Weights of a small mixture-of-experts language model, trained from scratch on English Wikipedia.
Experts: 64 SwiGLU neurons an expert, 4 picks a token, a softmax router.
Below are experts of layer 6 (counted from 0) of a mixture-of-experts language model. Rows are named router (the router's row for the expert), gate (a neuron's input weights, with its number), up (a neuron's input weights, with its number), down (a neuron's output weights, with its number) and show model dimensions 0-127. Each number is 500 + 40 x the weight over its row's rms, rounded and kept within 0 to 999. Numbers have three digits each.
After each expert's rows: "mostly gets" lists some tokens that are sent to it at least half of the time. This comes from a sample of Wikipedia text that the model never trained on.

# expert 31
router:467519528428484533507457553484474444545491501511525493492581572517577504536485536493575566533477459440525436522426524505538562472535569553480477516485470592437476499482508506562489520483435537546511493485457552442542452468458466420447435506508547547430483500488494531500499519498527532495490500428543489452509487436548524490500468448471528450534433495472478495533512549577445457440507
gate0:492504438575456556496491531561471512557502508475509463499448453498431482566504477469527505603542528451461520447541450479481458478513514479463500517431549532443470502448475500557478521416436530508538460530484517441551437437539500542522495563587457531460473466478591516496434519511576504528493538482556432445493471442481492475470453521499503473536459421490533482463468469506496483548528
up0:440421446538517452516480476479453481524504578525465520477513501527521577513471556453558533565503472470464503485481579499455465493515526485514460517553539450420470423514489517580450468501524537506510501489516497514487468512523550480577492419553473432525476425490476524487506529527525508482498527527562523517487470450575483446500516519462582443578509589517477475547439434505489403479485
down0:481468390535504526526490524490501493489531495498380475569482460490454490504489513433511533434586521553526467524497441418431421482529501492491471525448508434477568513527521469478436445493514524529512500472519500445505544494523570515519512516563517464489548503492419464532514524493458548430600474543518493498488520523494469504485565498477484486552593450458512476508434435484549449536491
mostly gets: "epend", " ph", " profess", " stud", " estab", "fess"

# expert 33
router:496488397489505498525490428528478466477485474490463577507448630571492462501483501465465483564454467538564468481477480474546557465530489503507556536465519535496546487504489532521512544533557470432427511524484571511534560474564577435466476525529542528491462464556483485520458471585517568509447490559543508526483515500477524480485568531471487454509458470450507508442454485600475482520509
gate0:544506485470430624417489518560510419446489470478491504486508548453465435471510509439514507582536463606555440439479468471508556505479481484527522457462520484498500498498427502515505488488437498480478507517507442553475569529507481558475507523486558477479554515498454442541574478549478433458487523511525518523530543487512531507537470466522459519417425491482472545526616510506517481501496
up0:441495467524560468503542475483464503535476535461518503524509461507569486502600515471513436401521475470462505528469564509451542492454480504435547530496415509442499504450540549468489446496525466556527544516467507530499562385500554512463528479570483539567497433516552525513528484495536525511576482536472495467507457539471532475425447510465501515598487509545495549542506540523503441577468
down0:485470546578564470509468483544458499493434479487510469497525513527482480501543485502473507511490499424443503510554523540483459473443442471502419529526556582498478580505408530484539474486506500537501446567402508497534550500500507521503493504560501466522487494546418486532401562513527530512566516491527492431516379461551532474499520442512485516474476487472535511435441574441485454471477
mostly gets: "201", "202", "198", "199", "197", "200"

# expert 0
router:484517447510567490495553520584519514536482477498489533492533483518503527487524556448474371453503468474504524547470488475523538541517507475465481548470497552627536508474571470518498520500535528444574538504517522513595522499460460570442459522561509406509499535525489463468488505554472487539501417475527559452553522478503529476424526505449507446570525539569456491531525478497459543514469
gate0:474465380519529511460545509540511532510522483420511478610493515512460573498487554511471486501503439446516487475457599512508483549551513490556542461522482512491495456471531508517527493474472495474505486571531514514523479539462494544511472450505501508480509507501499570518432564520463497479493600503505542448506441501509506400439536498457603543432487575482536445557523471512416536508464
up0:593510507519516441591533490564463430437413517637470466433536523410451480537525509504523527484485540514506451538464458543595493502478501490502549500492482520413464500487466469552500507508534503465523532533495511485480477533514511539497547498463478556543463542552499527431511463482540538531513528455444480504525545573563472505519466471539526508508505447555558546497506483466582525501535
down0:552439527523475566476491436512552555518552421508562525513533468538484505469489469465520448529545464524506570497503492467538490561501462494422506487419524509538517508512484498501491430523552481511472555497489490486482479427439576478528506514492465462475542498472506457543468521450549554517516449518486487455535464423515532526540567575536534417471500560390485536410463506577552526536485
mostly gets: " would", " can", " may", " August", " will", " Can"

# expert 49
router:552502558459447524484582447501454576560504534518532495496484518557558457468449502550517478535446539601510434489493515511507482452540560461463452558497476539415517478557517539433534499529472487510530538519476469532510499513495550485498565496426533533384475549531567463533528506573504493515541531583495543515495513491606445492451480482546520529495492477496473454507533450544485516481495
gate0:510503486532424465541522476533579561484427477582517599547485568551410502423487494528481499541497542499478467441518571489542466543452588539582503536443491441471474441507524490517532492462583523523485560518514513497523534542539544495461416437477471540521483468507468570516532478527519467504489503470510500518525528455513533524490536462502437506508564490507469414494466542491476542455479
up0:459528466562491446480547548503527552516500571455553507505524534503411449457514565499527521505484553512462502446548523512507488528426553557434462553486538493551520506495470458488582542513512511506494472488537456543539516552510612503530516539475462469529468541577525466490529456405581510556505519468544569480487479495510512414478447516472468553543465450497436558525491490425514484532505
down0:491509540535537453508419483506529467472455473484489463480497513568511519479450484525552494532474515468508554489475533424409435537503476434499474471428476477514557517540473482547566525510568486497467514482458509503482509570532526524490520508541545553451539513522421500586537488492532527463481482502525539493538458556503481534392375495533583505515434523507464476543465507529568540415460
mostly gets: " rec", " acc", " conc", " Sec", " t", " inc"

# expert 56
router:471522524484565558588463536459525496466518503553506526456502407516452527461573451459445572490506543477505585533487532450550461488431511483493531494505553542460490496463541518434502509521536423497458542501459490518466495489480516480536527556505609426534501489432524512440520504495478486482461417553554510512499444537509465537535579499446474542534521508548531463471539514560477452518575
gate0:536562445486490465515456494507510549562531496561536452528462482526537502466509564451501539443493552434453520520505519487471586427467528479507494477432456571440515504495483503500544455484432475578433475454512461457443500561481523438556507490553476439502505462495472495566527426513489531387467467566487581520563460472486521477532510509436501522506516482505472536480470565450512564516480
up0:477494482514520458518508571463538487597515545536463501532509502518475505509536522494454542483464549440449527457517503511495553502436493380523552565516494555405518477526451531493533451474434479515480533511551533562531461526404559544482508473580486476440483565509647477491551462482576502521499537491514490517497488509503513515464501500535513481476513531423509472520462484544519495588483
down0:547545508494490578514528547456498578416489494508499532470424502513453458450422560510442539445492534486534508522518575474486522526471543535499502514416559527490511471537463503480451526532428440511494506547483534446458498553562557540536489517497497502464539604460492483454466487505463475479525429472438495598457562489510504462481469543539555482445501473492494459467442480556529559525556
mostly gets: " writ", " pass", " mov", "ission", " rece", " perform"

# expert 18
router:453541454503445519540470436519551564532508515450458485492454521469504492528542458408516508463601504527465486536528432410466457577409556577517523492520584500479474562485409508533540503468501551535520482492530505468459464451514527621523576491552487453529529511498511483492511486553526503522522508514536528473437483537504516492427465533447504513450569490474505470500486454508483530495473
gate0:459456501550525495546460419441497503483425490467410414500525536518499531564598521488571521465560505458471479482554490496480550470472544452573557521516535530554486491427535492583541409440446483500581471506554541504517461496453531496464547484500551486571527487466442540512447488465511542533508462529503532449481516481476506472525529490469536540460488547573501484425481508512497489506468
up0:501521523469505468501488495576475458484524441529521493525525528537494368505540495477523543563472452474464528432466502532560489525568404500509487487455482499542543536514525481501514503557457454563510527481543528560447539497526548437473471544597524479453583458497486476482499513468436508515493451502424456498539503491481484532511496506563468466433463485482514498476531617554410563508475
down0:540502501600482540488444544429461516514506480564495485479498438556542528513596516535574565492482533538480505483516450535566471417479557466584586450451540460506477523412537484533522516486488450510512460527552521438487503504447557582565530459516519503484478487420536507562500549555525525494472560479494458508480432466506479493530509550544539509512505516554530530483478446499530529530520
mostly gets: " University", "ations", "ities", " House", " Championship", "ions"

# expert 10
router:434455562429513552507454515448528535489503528491575521499508537520465539491547497605489456483442494541554559550486536507509488466512524466528515537507532467466471400514460501539478469514521547523522486509396508505440584532524506454534481560468470464527440553593497477528464514498467517511472498436500498560478506487495467503411477516471565532489538436523488502484529508415474509423413
gate0:507518524499495562502467498561548479528584474522442462500513558536415576442545538526453434486482478473500472535523493534497529492532530523520536493546554486484434468498447532512502407469489503521519588523435479539496570393463529450517501537577511490479477520533517393509567484441566476505529497513486510597518436507450543515483553494526527475515539474517518434499474489437524462482480
up0:515580460468484512464528529549490471432496593483530444557517485418451536543515507453484457459548510522515463501556499560419443524550475518543477467473452485568499488486548491468585561490552484491524580458483482495519472462523475525448551547471453522523499446546529550468492508471476512474490478512524456560484497561482489510450497497536465596530546499471532529510624436441537535495528
down0:509482475591499501473444451576542519473523538476505469546515472501446519405516528490546512469511431490616492506484487480539448484522536477503469496499564482425491463507520491534553432547522459542443426425515466463467492546476496556558505517502382492539462510526464508552515534543463495440540559538479487519535503509580528492454455498459446434516477507458573492561466481469533519491524
mostly gets: " pro", "|---|---|---|---", " pr", " comm", " appro", " Pr"

# expert 39
router:538507496456515508521533534555483466473505541520555480460498505469450575505528586487510504482563526456537493511513505458503466590537511528461531491480474566447494566451495510579416522539577447530551462506441546560492521570564552617429456533509458456500464407492543499496454516512535533521541528513469487471505469499459516510538494502505480440510523511562501506556498484422501511580542
gate0:507465423496479535543459492492480493468487540499504441506573469478463497428544478532563438500489491477524501473538494464509538589506485434428518528505507482511488461443502519605467462487485521538493499472509527503502530448499506517440441555450491456536627536486487515558491550471544573412537487450556421497518560559537556443461509453515539501490525490562475519525474471457478564564487
up0:517525579518565519483497475470498543504547497531458531497544504481545477457566453543562500480513534542506498494476487506483453438431529453418508488536418505516504542461505521406471498482557530452543474490534414489468566479468500543504546492500525535508487490538498442515473503566494472531477361466565549495522482500516460595504471491500571510513481499509537535467596572530534460462568
down0:542566506521519508496488532473510482467478469491519452578491524443493501534482467538458485524570550528458410434484506500549450549512527499425573517507523496586478508525515519452416514539549496516503535451508492525587499559510570603495420467519516519494455501513477485488473469492560510538422532502474521509511509437447488497581446515430522503536499543578541440538428540484453508548510
mostly gets: ";", "\"", ");", ".\"", " |", "\"."

# expert 4
router:443509522476521550519542529474515465545453427482532448489503526424491468562480505512462470544505532566468588551562485527402557471508476527459501557454483459523508457528475539533509503471531522595538506459503497510468440501594488511537567524549379507462502543467510467482416519427561495487518528533480453463524425573480486525479540526454485478522492506476507557524428508489519505481485
gate0:519507482488515547526501500488530521512517433441515433565452484461512509488531441583526484575569488491482491492498455491470481434443622553404550488499478512504482591509437442539498544505543464512416523468479503467523492518518464527525486446483495503543468545493463511432433466504499539535472481522530510453487404505486478522476494513476490454457545510606478517468516449555512605476519
up0:500486503523430543509526513507481465482485511511471486474468532521499581501522469505509451529440552507464497490526575461607426600488454543478485538625460435530519465546414530432484504528487479532498536486508463462472449470494438486479531464481531557511449531506599465523507555509528416561502547489524529468545525462510413470506463505502500470496510472461524469461441527421545490487509
down0:530471501479445443504480427541496525475474515505494524561509505432465590489491516465502460487613499499499485473525472449417459461496496526393517493455577461480495505476508519487476517425433505473475514549424494473444498542535521528535502428521594474509495537512463479506424458484485545459511499503508434530523498422518518466493545510480472571430604577540486521538517494513518532456544
mostly gets: ",", "),", " and", "\",", ".,", " &"

# expert 51
router:525582544465418504505473557510517492515544536522515588494492533502460508511478514564508473492500518507541468507567512483411528527520516522503524511458488465525478521405529476484438438430464463489476470532503498550462521464540556483429534461455397459478518507466502407460561558533571498503544559514465425461537556541471470478529515499478505498480487585534466537537493565430534507564516
gate0:519524542488421593500540518470493509534552481525510559516523423505439582498456509588559518473466520551529500476545534521464458521517408525481520474486510527499433491474505512501523478448444529489533526503453486500502426485532472453501493496558574515569556429518500488463497493471524465497522521535473645472570488470465433507524501474446473451459523556467492453522522528477518414451480
up0:482551471578447441530458609472502469477492446495587492549517469484572497509506498512479477538497536520487472404456531530539513499516537528544449476537518477502512482462481443458476451574484524576516511538561490397505498455525489534538487543432522468499519515537557574505424511480423495513513563465463569486481519472459506484492523526491537538522406427485479442471492564470458521470484
down0:563514492536484520531452496511494449567472511520444497465555539447473483459489520507537518518510512523494486517468448525527445452444508460488491533466489496434438474504479505561455458452532441525476434478517474531461538473449505540486502509549438435554496505472525523496504535528462602561398541588426500501475468462473502469358514536496539454509546540515544551488525418553548530505486
mostly gets: ".\n\n", "===", " \"", "\n\n", ")\n\n", "-"

# expert 60
router:490508454445448544508503482452495503505528505500503490568474565445532474434591470480411471501452449457535436558461531472516528445528516500492468557512471508494524492537509452460478559494543466577540567486572509524530505511494468501499511471497530571437465434442529481406542476526483508509455491454505540462523436544524488495497479452564567461440505422526536511436484519597538494526442
gate0:528492462497487522527530420527517512478467560517520559509497548483468483484562567479483539513519453465588459473516506512485525523482524519596526531525482551516477564437507503434502502510542489511548476521524516457491482462491557459531441517565511522427441553450488563518533491479438474453428447455510376458431495511530557473561505545489447491513528531544559437550531415516555520488468
up0:536510488479454501494449542440443534516553502466563434528485545545584457497497516547560427498526453549540513470530570570479494443480457562419431503542467516426565511503482496510442485524498576464468588532543548462524482467538515565484488559499471480452509507519483540520451494429442509512514479481506572538519545549490489471513486541562528557461469492484499497543551469462512561566486
down0:465492461527544544448454527474519505585513496462478450538542521527531500444534451500578473498488514604454499520515457494529576524533513580542497519487469561486491544479477537533527551541424429510466526497514533462492511583491490528566490540517444483482463536410491458530433535464405490565515468478532510502459484492457502452414527495503426534464419544511533512462546461478449477469491
mostly gets: " prot", " kn", "echn", " qu", " stat", " gu"

# expert 7
router:442494526490492525503457494456521564527515462570502474526466465507510519461482499531489558463511498515478507553564494526444539460504445521470448486472455487493475496552442510581603496512496515462454439530417448584510553452462468535492457526429428519484455511467452497558475523506555415558443428553462511486499532539449556508486430470520480442547572479494519496545447551522474510449537
gate0:503515528529484495525536504458477534505481438504545488541518533489521557469496577420527552483537478382538471513498590489453566464500557418514524475547559554481460466504465476580489462458506503590524486516463486597454528468506519505543471503403503500527482504495543470570488458604457496522509424469541510523495500470452530436524490515538436492465533529535496472501426479530506521472511
up0:578498506485477493484490513523519548517522490534418491509529501499497550510546536549477445526488569539483487463447465421497501499459491547604481542476482471492501556479533561439473551490475491446471479479496485482507434510496530537438536493616434482466567530505509528491454569423537527511513573544500473457455475487580528585504568548515491510553436524512549508529595542498464537467487
down0:520535464562545500548494483478485565581515522524484456538431493480508512454596538505474505481469536531519488444453492456469492589503486477524459498496463559559516459488465466489488581535513472431511465474530528457450406509494509579534540489502487541473542459577590489523519578451523500519487562534489503598491549575475529517529579513573466446493471493464494488530508528473536514441511
mostly gets: "na", "ha", "ma", "ana", "ara", "ae"

# expert 50
router:440511545543520512438450510545478443527544515548517467494438407510506483552450511504581469500483522527493561541495526552461463506464448563527484499509458517486448472548538528496501574457420525517490551480503400558465405475536483522478486443525518526491531537511542506550496521519522456464564468513506478476512516594504455533494485445434545582514523500530444478563503569485467566475557
gate0:470525519472488506554512527449515535521471506488520465523450436460473550434456475522510585483522500520509460500422577442466469471433479500543556501518490482532455539553560462473549534430518528520545501532514468446484483482537467560522519554510513553496483474507554558506485541482476437443431501494493501582529396544475509510490523485450571571574409482481525512565563565516529495551489
up0:509505435437543483486550512551473504530462495474504579474515527487486397558555571511464543482539488456521506482550443538468506463544462489512519505455514500475502487430470486539453446491479511539455478501483422520519600483533429469514499488516451444468448528535545538497537412436469499494469466504549573510489511478561475514519510513526548499419601434500432545495540453562456509537466
down0:473519522464523485542546452507576556452496485436541495491571456499590504525566529438524398429489507476481497482517559505534516464488510524572477524414564541524464504443484512488453452506531501447543440463531532495465545471464447496502451518449567466457501489483514483486437514487564510465503480504570450459526449502506524505562481490550470492490505525547423513536432535436502511397543
mostly gets: "ago", "ael", " Jos", "son", " John", "ston"

# expert 16
router:541576538440539473494493500533394531501445470512486498475484482426558421458470433500540500469498470458530550462541490447438458463487472478492541524437497535482485435548506463441500467468504522532450444545497540477563476505529513468558505505491490552445457442482510507505454488494475511477522477470581466461438454493504439589489440447520512438457523471461472474472509433539586459517572
gate0:520550468512503499459489572511480482447497429480540525543476459497454542518428505491500541644515551463498541498469503525450540549447467426495525526473499461484373487503496551578535468482512525551507464501556578529486474486465501488554456517505499575453525461574538492504426499553507424494465528467468498546497496467522466477496489479474560543430514492551561501537431506539479454484506
up0:484550454507538564513531521557480556563488561546482502517506523470506531493469447431598479577481446501502563536457428513500484556529566487505459451490476537473510410492448476496430499541553497465511501528491491527529474434483466505518547468500500469476562500490454509490472520558546456552465509424443519499574519612514489520548505465563513496513514459503569496465527510510476436430582
down0:468518543583400504518488451502489454530498577450498565496536533511452525482454570495459495600490456511433549538415518526490505543552538494523442455537465503467470530537509543514509532545543430474491420494555544428457482489552455552476499480557465527537477495536510478426466531556461513502548436509516472413500503513540520470477496474487487531483544511514481451485483472471550572575532
mostly gets: " cl", " bl", " ass", " mod", "\\", "-s"

# expert 61
router:471520524520513560549466499502477455480584527449572497482495544526497464448508463586511504489463439480425492548448488561592477557456483551463480520531545566523484469593554511414497501489499531406486562478466510441522463539513594450436515513487460466457480523491484532558527517505486553494468504439568525447526505484470508464469519505486555574556450476511455498556526505502529534490514
gate0:457491479580526558491562466495532471536483449466476515524459515518492503501484514468481512594475480525485442493531568571511497470472448490550516494488578488442520556593455530460500457515545471453529493509512480480514481491564554479446479582438399476445503484420512531611509510548494461528523539425482521498500574504519536527572482486548543520535466448513512482539477513564501567477455
up0:562485497520476475539557531424522530503448436497600527491528466583495533488464558526497515539468466470457520449513506530525519534502475478527470445555435521505473520522466456426490549412451490592494490465526491548537495503538454506464485501520498433474543509469524551550519517544532527494491441473548573548561514470498483564592517451574511533488517475446503509570438507490519589517552
down0:492550524473506473501536488525563527432506463484515454435604495514529435442478512520508495438428476558534531530512463464535474461529481448558492550476504445455464556445496512531475480526404466559434539483515547487549492525550443462549495532521544479471525456571505591530502460503450525504413487466482464457464476503448465474549547430509485531521510444525432527465474469463487481423495
mostly gets: " cre", " Che", " mov", " Rober", " rec", " gen"

# expert 30
router:486450519529542498442430475602445568559482495527504481544437514544544475559532561446535524489569506506461508544484480523532522545500468522478524555486501462446453553456403507521458525404473494524476500538451462482576515439477546577536471474522485595538503545487469491512485560543536478543444450499511516508479495496402494472545474522476478496548562432499575496492488483493521521507484
gate0:497529560505584466478502490496489510526565477546553528502460482494576508474426500493459496528492581483489526521436462483540530424560532524557509521530538513527496512447450521471489537409528530550537460561543473549488531475529524511485564494545543465507477476581439455607460554504511488491508481462490516539446496555507467418442389502461515526505495606453488486495556473481506488515495
up0:544478500495542447537523413480490551493503514478544470506433469563532556505518497524451524498523556524513442504485427465427508496543499549489480520548529547546472466478430448583476438458467611489518430524492457515500484453495551529552491471495508428447424484505453515483476569508480464542476464513497538510420479503511485532459415546484495526510551534501465441503474417489551451427538
down0:393478513462505487556560476592475468486425505526498466458508459507449435511467551472423518486534479508460454437478580522515485479497525619526457452451521511488522506497443497568568510462480521479502520489495491444490435509467589505482456506508502500546528486499500504544477534488462495570545499433531485536447491512563504439504530548515463525535485484501556579526515436527430579492546
mostly gets: " Championship", " League", "ical", "ilitary", " California", "ional"

# expert 15
router:527465564533519544441597509487517496434450507497495498479481485570556556544446525542422445546508486538553453552509513506464472608577516540487493528545522520533474546491564501482452419544487497415549483561527517528477555491490505541482443479521408506484535450510483512419501482557442499510497524516464506447514509537473470517569485537495540539580461511519486490532474453463531437469495
gate0:504563484482485493436530536453488516448513440525454514514564548557490446527533539438482535504466510565531459507476505543473477513484534513465532481482512505514480564541509559546480486504529515487501495470472483537466504530553511542510456560520495456539494441461435421505439460535586407526480488538532435474531408521568565519511517512484531552498473477447522561508441517573487546597398
up0:560436528453501499534530497574483453474528522411448548425582505536494511554544525525499528474436462485541557540493476526430511454462514482487556477521519482482515578525486520535491498457522496450457495513533455501459523508536472517566507542499432560517542431445484509500477494496527440519482482520515491444429528459590481511494508550612521418479455505440499587484421505520498449519513
down0:423431572397483490502482588472559460481478483461529509502438524516514390538515473465495461438539524474506520487552490532548498483557484506514399529557502462477524495423517526534471509570449443512502383560537566468451428550476490562497527480541500493531482411494484513477464460533508527464539487488508537497490536493513502495429446483551504494527515489488464480476478470475561475473490
mostly gets: "|", ");", "===", "):", "  ", "="

# expert 25
router:445500492470481484484497475516518540444596529535499548499508487556506564497458472449493532486544514528474488519521446543458446556427443500477456467407499526476463587520506546490434524432438443480486410492521461488482444509483510538486442461489509450510471492464441412582438444524520414495563477489486512502514460522475554575511490474442431512488499545496495511434503525493483546518565
gate0:462483515545511485515540543544521535475501464514512500517440458563480448453492432514606514503505469519552511486512447408535509493528466499468474531510517502443452560508438496501416451496447538575509464504415481529488434528569496484569488502463469505413541354455512554502443493547487479540494517504529536523518492526387569491505514497491477498496564532517492514540501533483469528530528
up0:491513481523515514527498484527545522477526505556534550461472496488476458467516491469545528522504453438538570518505469508560513560483536444535535575466523385468519477516444515451519467464597519520517546526412472444491501471569486537498489504526537496468511435427436429515513489520422562528483462478496550491470534446512490454437516467542565529500525430511469557457572526529414460505442
down0:522512512565490515486446505547477471486585492407517538494530493572503484490566540554500579532539500499534407520547481494582475489454494501557446461469462512461508556501572470476464559456513516531493492531497514529526524499472500504496478465463527519487572523561562581485523515403621482458459484526495460546507477526505487470513570434495473426427470458492430553496505473505484547513500
mostly gets: "ville", "son", "ton", "sk", " Street", "ler"

# expert 3
router:475493549499533478434491511538464500542435484425450511554494451526460497501467560522444503518513437451471455501537539483510541438465458465470473529470489502521496440487539481509534551494494467513603540552554565506537540501450477485471380471522520464498526513502578521492490472447530554553474434463437434531534506491584551560490532500469443433542526506503493536447439497481485586501545
gate0:556498504502448513497493501493556597520478464494508503531489433443480481413493505466440488471573459426457492518511534490443509520423511512504526519466481610538489551520507417445532532466563482506471502435456496458484461450519487459516502547505489475528486507473382552533542541498489535520453514435475440524498458496555443480485520473505415490393516489409545520532464489496489527490522
up0:461510491518544528551462496490611478488460568446479419426538506467464476534513434498520501458438492508436482542545542446528480457522444499433456507470480518483481444479550508603443439475530531444473470519469460500563455486517449521474547585482485488479506548554610482494543450484550457481424536555467508485573497546511492504523556517480499506525468542507510523491466484473561508535521
down0:543524506520518455514532498600459498462507572481453477496501518528510417454497502518465497515484540534520381437560545461503419496517482521432506501448504534402516507461516476543454418517489418478456519493519482487504573509437522555480552471468554431507596463555466464506497521534473473520494496504487529492497484574529504518461501461450482497492545515425437517491493446489522484562584
mostly gets: "ed", " found", "ired", "ued", "ted", "aced"

# expert 52
router:532438441568559419492488490494420482447513465541476513472609496563543469516475470428497573538423473506521493547494498485480502461486454548468519482533457545507513482532444496485462563531472542486483569440469515473534520436522540563493516534501500512548477497518541543446474501505483528505442541533477465553556465409467525515535513453552482406479480496452523492498469465541566404513524
gate0:508475453462529552430473566496503521531427528466498472446535553566403438516494433470438492439456420495444493506439464495489434489503449528537527499461515479575495519544531461526522510478528490416480519541479444389460461454501570504557452478529586520470430453454436503528543528475512456498512490430523504495549525461499514482475496478493461478473458461494519470532549510528519460483539
up0:410498477512552504527510476517528516497469484524447468539476445450539572538443484462492489493497532573497551445478409524607506449523536501421442542424481445500508443479531405441492509448465462548507485484508507529525509525520458477502531439488448543480554498559471426496443497488462565460526463542466563511504534470515516486559483461551555447511544529513458479481492453490512555527427
down0:478500510493516502474468524507482543433549500533538536550516495464517494527469526502527413507503522563548588436523510489559503411516474574454441496541487560428549508496562447447555500463513496505537497542446456516485530457491453493512517537553516483455428423431508508480558485532490528507514478603503425467506545446459596520530493496488449526545492404498515456472481468462523546545487
mostly gets: "30", "20", "00", "000", "27", "23"

# expert 55
router:481499553441447446524621492535461559477565529448524514482553488472483463462526424378486501487501510461507568510508453461584584460503518496470510442475472480500507504416531405479592490501480508455525495455453474505482459456454491515509542522436546507448557508477489488524535530499528497465539501474538552515501532591546489486502491523463503502462443493494462509503506511423479495573461
gate0:496441518476559485490513498567552471479464515531516554501433519531342505436471472510522570502508504492522534504493504495477438475466510483448531463499523501451496431443520547497531511479537444465484627509549484430486462498545512506479456464475515490540460488413456528559533549463486495520401469517506471512553567532499458450509453466476525423484460499547564510488545506519432490494506
up0:534570487528550488524487481507495521472492462523469494549491511488543495471510528478500538554454460533506517517476490438483576523463496441559470522607638539559542535411514446527495561485521471485528530461519519442425490572495575526497461489510508508502512435496457483480532539520457505494553455533597531543481485486603460515541552506509469476529540486483467507433489460541501461414507
down0:497498556579548546534515461476505541494492472486511547492506422535426438530503487440537488535609532465412539502443531433493530492556508541525483549489526513486486495462483444490518508556522489505477535438551418540464547520490496510502497470479580546428535488569443463496553492418559514548495447508513554490508479471531469534516462601578532545480469485486487535479537469542497522456547
mostly gets: " from", " in", " cont", " at", " en", " between"

# expert 46
router:508513542576478564490573534507524455475472494506448514563445499543467491513504506459521480497541497528439469488550545494494567505494488398503519442465503542501476454401543457487545491486472471519587514458532539495390467486428496579517493498552510490532572525453485501524471554501506518437511484443425490497447452524492515517465531509515469427485504561549450495523521545460467584583479
gate0:451479472438475508512540524461544502569503554571499521470430488443526537518509471504444501467568465438491489494477508487457477591457414479537507492496491510450467480480543429529544517474498549476524532504502500565480460491483472544498546573566496526550504477485507496553530515439594525563531574443485445503453544516506574514555527491502484515526545549454511453552452377480479525436485
up0:448508443534488497529514455482455551526517464543493439462474533474542511570504443616482463518509516471462516488542495526449536445493476477486517534485425523464528458509525513521457497511552440471458546492434520548460495476544455415417513497527498477593479510411438500563511486481505509440495525468456455513465506485528464457412524495573507428492551486495543488539541484516467534577587
down0:473520543525458440524465484545481351441473485430510479521483499493569481448440564488515459402505444488525507511527533471464455401473488519498519483462598500508466473542541505493513453537503524520499542465442480530520442487449438521534484532474496507535469538545502492484439551518424420490508538521475544434525505443485452490550517418497460544465498504523454527465558502529478527493461
mostly gets: " was", " been", " had", " has", " made", " released"

# expert 8
router:515471526443443465471523541526473517561470458449489497486485459498476491472526458497504507506403548540612506473560567462526458522592501487508482442541511522554489505531494479527453524534525485521560500500532518518539512528597472420519551478470579511434508566501506538454517496437479557479509491482482509524568464426489492511464400437530489510537486525481553540460489392436511471500512
gate0:452538489534474457509487501534483501595525568445558568486495429478456463504473481471492508471467391494487498528443559540471549497427528460459496538507511512493476459539470508564503497535534468452538535501508468509509565529541472500550501497493505475489563573431490498508528545556447558513536484543518468458418458607433558481524557437548476555522457468512493474428473513544439533511513
up0:486554541480465497410419453499452521546426554503471534528615493482500457507524500477589499482447422520513503447445481555507522473423522572505495521493476441508510582479510545540503479474488484464537601522495462501436507480592472508519487555469442454489457548501501494496482524460520463499493484510502547444525537491535523493516547546566482534472437524428473562488429465498523515461476
down0:502510543585508460453502507467469463569508552485512570491461474465495439488533473482570532491410548458508483454505457526552521477461515452497359485512506495511537518481448510545465489480527550537552500487550475423537465477445460428491497452498530450519467529510531481440429494394444516491461567508525501510441483494480529502516533520500511565521540559521558542501565533480490564431491
mostly gets: " b", " re", " m", " con", " tr", " j"

# expert 57
router:474464509524513527499494470473511462514412474495500538520438557557478548546516528434548558459493459538429444521436431445489536445537570526446467518564585570474498562513493481513472483482512463525488478557464538500502535551440466530472443559442495465462449540482493449464497523501491541501445465521487524394436452499493523517460557490453539506533504531533540485452581475530538516479432
gate0:542496486529501536476553418521557464491512498479539514449480497481513558570458503431430497514464540505459535443444524504502547442532476546499576418502557496449446450458469476510535477493557442482578525585539529515411487452491496473543501531566532494442533499464587574527477507500474510525521432499502521445449519435530522475537547510525479514435562469487553505465475461469513491474433
up0:489518527482517530459447513445549502494510493453496531569584431570560519422451539519595477501536422506540471483544461556465528532547539425494489587534483421566556506555528530493476517544506546486460482512491495529494494533496438455510499508488510449503528492464550433506552483495507506423566524520543521555550499577522460438470457504534517498496428535504479442479463534490426474534501
down0:566504582431508479488549427494529542496480484546545411522460481496463527457515521514505487418543483463537500478478550585435480515459493528568508501477497547424565505518497554504462501504537531538501499554539537460430506515428450583565550489480539521512557473498509401516533537438515506545518570474481509529564499459492573453447478465454518481510446493496474479529508527448572478488522
mostly gets: "resident", " member", " company", " differ", " offic", "epend"

# expert 41
router:490466529573469458473450526512522475452486488555531457550554485553494492477509529457462444523565534509523484454539468556466444510566512437539489496621472493492483520447547527561502499501444586494540468523496473487545493498485492496505556511471362508544531457534457519457457514532573438447468514469414453467520525488411527477497471544550490546517555532505507491491498537463496426537495
gate0:540548509521502546529464465512456512496439433489503422564461502490474481452551469485571469518435493543448460465554546547531488503547549437602463503522524517507481564502485548523521507482466538498467454525467471578483500577502509416509524611473425524446517540556449455515468454526490548508427481459474493483530563462533495433514515475501526539448473497474536541444503485498477582521510
up0:488511466471581485482542518505529543550480555483515515549518523545508455470524577558511493545498576482531477500461426458403501440462485451516519537507504461451542450524508483481491509436507430580521524518464498464527528439498482400495487428463547544478470483476528493492559436425523486494430504479493490438445446477561563502462482516511470480490529485535514449541451474424454408518453
down0:531525514485554497460502529492514551406547440437532472492532495532485465519465504493612478564499490454497524434482404425434497428462542458506552453510521489531476477508517475488550533482529427536463443511523535511442564558413488439536505506475476543506541486514524516514526470487531517521433487478548429571444442544565502505526515466482498511469452526551554524531497527496507526599481
mostly gets: " the", " a", " The", " an", " his", "The"